From a checkpoint of a small mixture-of-experts model trained on Wikipedia: 70.4M parameters.
Below are experts of layer 2 (counted from 0) of a mixture-of-experts language model. Rows are named router (the router's row for the expert), gate (a neuron's input weights, with its number), up (a neuron's input weights, with its number) and show model dimensions 0-255. Each number is 128 + 24 x the weight over its row's rms, rounded and kept within 0 to 255. Numbers have three digits each.
Before each expert's rows: a language model's description of what the expert responds to; "comes after" lists some tokens at least twice as common just before its tokens as in all text. This comes from a sample of Wikipedia text that the model never trained on. Tokens count by the router's weight.

# expert 2
It responds to: Pronouns, possessives, auxiliaries. Possessive 's, subject pronouns and auxiliaries in biographical or narrative prose, such as he, his, had, have, they.
comes after: " m", ".", " that", " and", " where", "s"
router:183125119054175089099126109165118178155103157100120149176120157140104113115103086113143100119138167127115108124155120119122158138142163079114076122167121113129124124153122164104136115143177137132144123094121133135097131188111140144119139142123115109143089128115171085090105123100122116113150116095100105139122112126149133157140148131121153087096102104137163136153124133154131119114130102141168142128112144083133196091126112129097108131106133109084116184103146177152100140123145151093130147095152197086119129137110136137106124145110136154152111093125109149128145157122092141128147111135144159130172140116169163136148099132134107093117119133187113138144118108125137104077112121144150093136099114155123127128140128123141142148126107145129154093140109096158137135145133132
gate0:174086115130105145117098126137139134121128133140118141141071172162169145144141122116090112116095165161135154103129132164118134144115138140122134144104099156139140117129105160107144128134152147146113106156121139120127107064147134173108157130114107141167092133104111126128115127109093119135155148152093116155105122148135130117146117115148119091111094120127041155119145140117146166102142118146100092153113125128109160156123115130104107119133130156113137106119155143130113115140197138160091084127160121141119129127139064126099099165135117168101147112149111107119123144123157129109152093115129139111094120086104100107124096178155154146126121117151117113140151125201159088096141103147109144189140107149159082102141133105110086111132168120112118153171108145145112176103099128
up0:113078104106153075088160102141134171131144155096124115116080137145121147142161118092099088105104095130169149115123069148101143159107144142159129108080093175200123108135127121139174138110128112115125122079111145160101138147109131121113097148136123145130123158119114139117164118129114095101155150184163127156119129138092151124134165093149096090130165143174104160155110135109125118110098141116106164148126123114137128100153132143125130097118066108128132137133153147121107142140132188166130088092152117119123094112141119120124136130142108138092091126165123149124137141175144126111155109120129082122167146123097133133145113112119129158126127157139105126153141146120124125169095131125120134149161139128092149122118122109164140079150163133090124174122108138149148185130117152

# expert 56
It responds to: -ist and V pieces. Mid-word pieces in names and words, especially -ist in Vista, Pakistani, Statistics, plus V, Gu, Art, ictor.
comes after: " V", " v", "V", "en", "v", " G"
router:144137146077177097146135143173154155100110126136121133130172114127135086112104159122148118115143145135127134137105132112130155124104168059123112121127128119137118133152118156079129121116149138094146107116167102114113112155110176129103089118123160076117111133091145099068166099126120126074123115101117107095121140103152130136157175169150118154083118152100133148117143159136176125135165141125124100098125147124122148136140120117048130114089118126124140137117096120157110143099149127121113186122106139126074135143110122147108153103107128177125132117159165114136191137117113153139141099167130150129165115147110119121185125112105119130161139114131107160122124089120160095115148125108119138133106102131157124141100103103079106136132134172142128117150122158106188149115126094
gate0:129090134098154128142146113145125122132119114105157097120124152094105076110121111106139134102119091131113130104140142096123163099086117144121143152134102097104138123155120136076143152174111119129086136119147108153153086159122157118121138102106129169119119148128119105128148122111118079108146085155159109143110109116081113087162121168146105114127118122118166055142111154125122132138108141110111111147101107144130161173134104138124092193147161088131152149116097151144136129135152118111098111188147139130140124161095143129151151172146130147143126108155135140108126146117111149156087065143113107143119140160173136167146125110147139091134104148205078131144157122147148120152108109129111130111135082128165108117159130122128144126130098120178133125097124112118159111180081128
up0:131097126096123103097090175147140109127120178109128169135134085082106164139100091118110145165105124144076130082117143112123140085110175123146128174209136115130132168102101176081137131101147115163120105144151123117167142131120105119112124122145137101134134136128133151083114161095127107111126108113166102085147147125099078135088116123163101095147155136102159138140077148160114158112140156118159093129130118123137147124131103135180126127109117110126146123123188098147136101112135149152142150102106110091179110110096132137122163132107107140152102116117124182125099094122145119126104127122126118136113122136162115137135158112108085097123104112118141153171126149131186119130074184150132142134134116159152125154127105123118104112108137127144130116125131156169140142112122124

# expert 46
It responds to: Mid-name syllables. Syllables inside names and words after B or C, such as Bed-de, sc-reen, cutsc-ene, Slov-en-ian, and dashes opening list items.
comes after: " B", " C", " b", "B", "c", " F"
router:190118116092168116128147098209107121159125099106093161176133117153100078081101134113147136092142157156122125155122150126110161135132198117135132137125121139121129125101116134088106118142150136096104161135140105120104153146112135137112135095147157109124148150122135096096115106106105142131147141120109145106120099151181091186119168147140155112078153138101093133155142136135190126130151115139103121128105174099175127127114080115058111109105094113132120130132110122176127163098133145133119151117140161136122162121123140085129116116129133169118108083135131101104135179132125138165143126117106161179140125142121142147147143182144106129151138111109104135138140112138145108129143104108105139119120106142105154167113136152109150124127106146121123074124135110118174118128129100
gate0:144154157105104111127168123119116102170148140126102141137155143146147111112169126170138138113152102177108108119128144140086125077148171127140145109126089115077143129092124183082127168115107137153179142093133110136132087077127144155142122130170098095133155153115121103137150135149155136144107140107130103108116121107143119142079149126110136157106175111163130127164140103100154117114125103124110119108102082080173138121097111108112125153093102101121123095134126132154093108114128127148138148128157163156086138139102154141129117089124138116141125103117186116142146142087147074173139118170114154134125113113084162149094145097141144172115135118140139141141115147129093107123116104166114110137143120136125114081126185146153098154147113122105113112169158101137123160126159158
up0:115123125134141137131133169126096123137123126091115142096188101130100161156175141125101174138124153124114152145114140176102113107083150130115185101121184118105146105156143095135112079135167118137111125141202129148126141120165148101083145072122131111113135118140133075139102146124143104116115156114103123098108081107092156135142158150120116180088102141167135139118115119110100169138135147126113120141118096112118122140140104069156127156110101143122157177120097142133119170124147150145106135152139134111122168088133131116149139098123114101119152095124101127123145131101104084180090113144138160144100157152094142109097151145130133146177187114126133141156152149138148135108137138127119135101080108100132152089146148136145109119088082137135137097127114120134112131136116137

# expert 17
It responds to: Hyphens, quotes, parentheses. Hyphens inside compounds (Nordic-Cup, pre-season), list-item dashes, opening quotes and parentheses before titles or names, such as "The, (S.
comes after: "\n", ")", "\"", "a", "ia", "on"
router:172123131097155125096168078204130131135133111099122118129112139134142114095098077148180123097154162155137084141120132142146168152147172109135129123104111153117137152110131131114113123159156151061155156117145098094080125140111138144078084125146145118129113158108149121094166106110141135130134104119101164144137109142129131165121149120125108135115097091135125128128131121155169092093173093115119132087126148095174156105152117140099099113133138084093112149115108125100109119059161116101135113142154184096068147153145120158132142134101095143120135094128118136127136136138112099148164120158148111106132139128157135130151138128147133124155120150133090169087128099139112072106123097117122093147119101153115135127134157155130127120117122136108118082110139095135161117117128119
gate0:131111149166145096122135130154092168132088123114083136130143167152089150162132140117135130100120080103086106168132165121138160117099115121104163118110163135121122089113109131111155107140129152118143101103125088100124108144099121096133139137104149154135138172129124135161132091125118126141113139124136148126150107124132152180158138127112129090142146154117111140140119132189101163130088111144137121145139124137124195159137098159123142070094130097161124099097142138124069121147122129130095135120142146143103104099104138095152172162114155129108087127094124154146125121123129122095164099117103119118141169151101095164102153169131117156127097128135137091159122165128163131126151131113149156160133073056154094115102110153059121171146117135135143129120125156157135108142126113
up0:144111120119095106159115122118130125133114098147088158161123167119109152138107103157121126152154116107172097087107154165086182093135125114169162120129133169144114131115126146172094141107109174153124177137094099151162135138127136130154126120112138165134130100091118139147126146099167127143060123124111123100173130119110100127176131136136124147098115128160155135139131123119137118143089144111125102099153100099123134142120126070111150123106121137117163109153153107121133128148110074108103159141137151076093115133147102108116151130182113163116118127150091151115130141134101136172098140119187137122103143154112097123120139096112158084109171129153126144142126172113133117154131125153148164143102114121137149129154187125082090090078139125132100126118119174170115132131118100

# expert 48
It responds to: Word-initial lowercase stems. Lowercase starts of words after a space, such as f, se, ex, pl, develop, produc, plus of/to inside hyphenated compounds.
comes after: " (", " a", " to", " and", "-", " the"
router:191101145096131111105117098193154136126149129118091152132140138132141129120112118120132129110164153148157125136127157113091147097125154093130113124117101118094107175143120147114116105112139127113142154097120113140128100129101157159115134144125127133119125153119177097095141100099123151134164118070152114172105085135113151164110136136127099125078149130115152150166148158142164110136148094102179141141120139060171151106127143159083133130114152114083108160111100165133131130096152128117124147104127169097084135144109142126128146121126142181092114086141141128165157167130127139139152118179125145118156106131152141164164119138130116093125172139129092143092113105160128057092106113134114111136094132133140149148090126098135136109109109165140127088112113158124171114135113117
gate0:078121146128147091115117146154126127157113112118122144138114151118152117121137109113101161148138136156141109123169107135135116129160113092127145121097109121164126154135158165113087156143153104144137162111135153162133136142116171155139137134103103136136146159163152119143115092151093133098147137080120130117115113127131128129075144097091126113133132184094133124102112152159124103124156087121130090178125139129121145096098127108137113109144150105173099124086141127132134098126164078076122122138134151159086112110143189108158044133088100070102112129135127182142146155116143087143166156125151137117117119126139156080113157192139149142153065136142132154134151111116131162088102098165159138148136124105107151147111129136116143115104124147142125140116104134145133165109124100
up0:092114118165133151087104115130108115138102131159120139139152102141148133139161113142145108128140100142148126116130126132154130119088101154103154088141099159131084152143103174123132136151146133146144113075092193176165130121103133116139139107119117135133156138122140110150127149113087187158087106096090115117084128107125103131152155108157157129168095129126122114182128123173153113095171134108145139146108128122095157154128127149161142134125144101139117108118140119086129083122134086120154171151166143157121152155149155092167135100138117130109180134169128093110146165171077116111152177136113088153095122070108140122114144112144116129138099182112105155132096116125091126131116123123172111127104086084130148109140124112144131102119160112136163137134119152143147153126132128

# expert 38
It responds to: Lowercase word-start pieces. Opening lowercase consonant pieces of common words after articles, such as p in suspended, g in geography, b in brand, comp.
comes after: " a", " the", " and", " to", "'s", " with"
router:196141148086133122129137107203114157105140106113104130127126140127123117121116139097168111117150141082139124132121136127136140118119123086105143149124100130128092165099141154091140129172162155099140118111107103136080105148133152153121090119143143121141103160116156109115182093124120159090146138099134124134115097131172128174089135133123124139070093104111144174141139137127157119128147122110145084151117127091170156098133094113071118146128140081125098129107102177120118125101147116127111180143134146143103146177160128132139145134114170173119138086109117112210163138117121120143142108148122170116161137142175139153161133133097116127154129113134109107099120141136104133103112134131134098126137123141125111148137121115130104111095157164104112112140134154078191139127125127
gate0:147149135133126086081162133126099107121150116179103124104127091120142121148160154136140115108171089119132156133160140161127139130128118083161132140130122151135125097171128157140190082126148136120096138071103155142128098102094150141103137104108101124113100141152115116131117142166149089123134132124149146114125140126138112118162143126126128095136124128150093175110126133153141083156123122131108080111088107055168133097123084153105139146088153142135137119112156141143147165151162131108139128127157133161117147128130102147109153119125126137117132113108132101147049126139082100113117136111101149099151161094176123097100141153121123172121093121113130173132157105140127191114088124106176158122143137183113136126127107141111133118146121135109117153163084099145167138150158132
up0:135097164161156133121125139134154168108149106107119119121112157141135112108146128132164129102110163123108047150166081146112137117142095123101155075106118121138106121115132140140125129169114149121100090099118149133101116098123154137105162135108150176112151178145093169130126115135145116129135152147140135158111119136124124097113109110104078090133153102073087119172122142143163130124107110143124123107161156112164153127118133143132144143110136141121123122130151132179104116148139144116133156110142133133140164126138084161153124117125151092060118102129137120106106097131133121136121106106126172090154112186174160065138154118137129108135137086088088153126151096141114132148151089112058107116141137151105123100146101112142138119124083161154109141143121101109155136178121143

# expert 49
It responds to: Line and sentence ends. Line breaks and sentence-final periods, often fused to word endings like es., ing., ation., at the ends of list items and paragraphs.
comes after: "\n", ".", " =", "s.", ")", ")."
router:171120095094174073092139118172124159100159143107062148142133125123143101104093119125146096123133177155119136114123133144142136125121159103115120121125125134118113117117141167092108091158183136098157151126123112130119106148123149151083124114117133114158087160115138117105120117122126137103160110127098129104125091109159123156144138160134112133105118085116130151108168119148199117099158119132127113104128156104133154113163117110090090123148145120107122140085104146170124130097151137111142155131116191113076155132128126099143137153132117229137105069132108131170138161140108127158144074137125131120138146115127140141131142137106117112150095080103099123136136124161119093065114120135130112136134098118109139161108154105088115138148130171133131108127145136161132134140109120
gate0:094060133143131122113150125123148103131142068180130174106105106092122091146137156139142089115130115176148133128155148118109129112171139157146102151175087136119129093102101120108139135119126063109097108146139146144152105146142132145133169125181154148103112100158121154181108142147108156128106110129144104119144138093119110129093145165148180104126132127160119139127153146120122098160132096132145171140131091125130091118141109132138084137148102142127129118182138141104107155070093137136126172145147076115156089145137101136094163121141115093109107135120106113134146138141114127114103124129141140111136127091126132109145118090107142119137124123118115104123125111096109142144132146098152124149141169179129129084143077137112123087093103139123084159140150117167137119168158175
up0:109057122169121104095134136109168113123155090110116142118129120119134152117139106155144104144115134149125138102153154155101121106086160158142110110130088098132088105136151112123119123139175084117097096150188133119139072165144107115126143150136132120105122154154100162157074121164106127104117135148132141072118127083156113126124168171124163131159111112142109121094145114115134197143159097136134148118145136138130132125107158116129087169118165148132128137149135082151130110111120129145133172144141116148110140110115121122106158117138107086139137098143100127139163141165157086120128130153102139102122097082133160128106152162131131127142105134115132107139098091148078135133117119143124142169119126135110137078171111112135164086131084089158084165132135100142138116161150165

# expert 10
It responds to: Pieces after capital initials. Pieces straight after a capital letter in names and places, often Slavic or Dutch, such as P-iet-ers, Sov-iet, D-en-mark, and V.
comes after: " P", " D", " p", " |", " R", " F"
router:169088130088171154110125084213143156137153165114125127166143098162139090132100129125172117119154112110103147139155152121130156167123153086112131141129131114133114108136116128061092140136164099114133122129138133084084123125129165130100109147079118140135134159113102128109133112117078142093154119137109118100111120111158137108135161141150106128118104133126121139121155111121149158127170108158137119094098129115167148123162110135070121146088153123129117176096095153166164133117154105106114153159172181121079107155134144108144172153118120159087105096166118140148152110121114134171141114128124135122159107135142160174163134142127090112157143119139089144117127093140140109112149125106127109085091103158104123124130116116116152129115111159134121108109129142123163135149106099
gate0:123153126100127070154095136133111135121149123134165120119130138111118169102159140157149134132148118139126134146128141103122125146143159102111094141129121110132126139183107090120144128102149104182132074136108128157104135110129109162128108158144073121139115131176103114118132119167110103159109095110163154132083093165103085138139111102154129175100131153132104150197120160140188125105113123163149113120102141160127123136152111132138150099145121149182135151044134159099133101144120095099108158070150117116137145114079137121157146113118157100127109112144114139133177130099130121120117131141109120168096129174143142127116105166102095138138122110114102130134145139125143088108122116121099123133139124166140153117141136143119135144124216164113168131135156150110108121135108159
up0:144161142074130121129113118161160162137142103100108134137103095152133140122148187161122156117162120133100108137091102143153152110142066127114100128110081130095138123102148113131131138115144139166144127091147120149101064139102139127126087134139122127104190114156115099147121101136112170109099152133113159110075132133160130144180074163167162154098105128082094141165154116159141112105141139101148142090082096128158116130109125156120184107129135110142118162129139130126093126112104098128131148141131124126121158162155115149167159101100123120119102155157123098123123102114130147136174097122124092159093110113109154143120128116143119116139148145122136173152166137141125104120135153101136119140091105169114139086160107162107130128166119155130167098140146090112141138161148132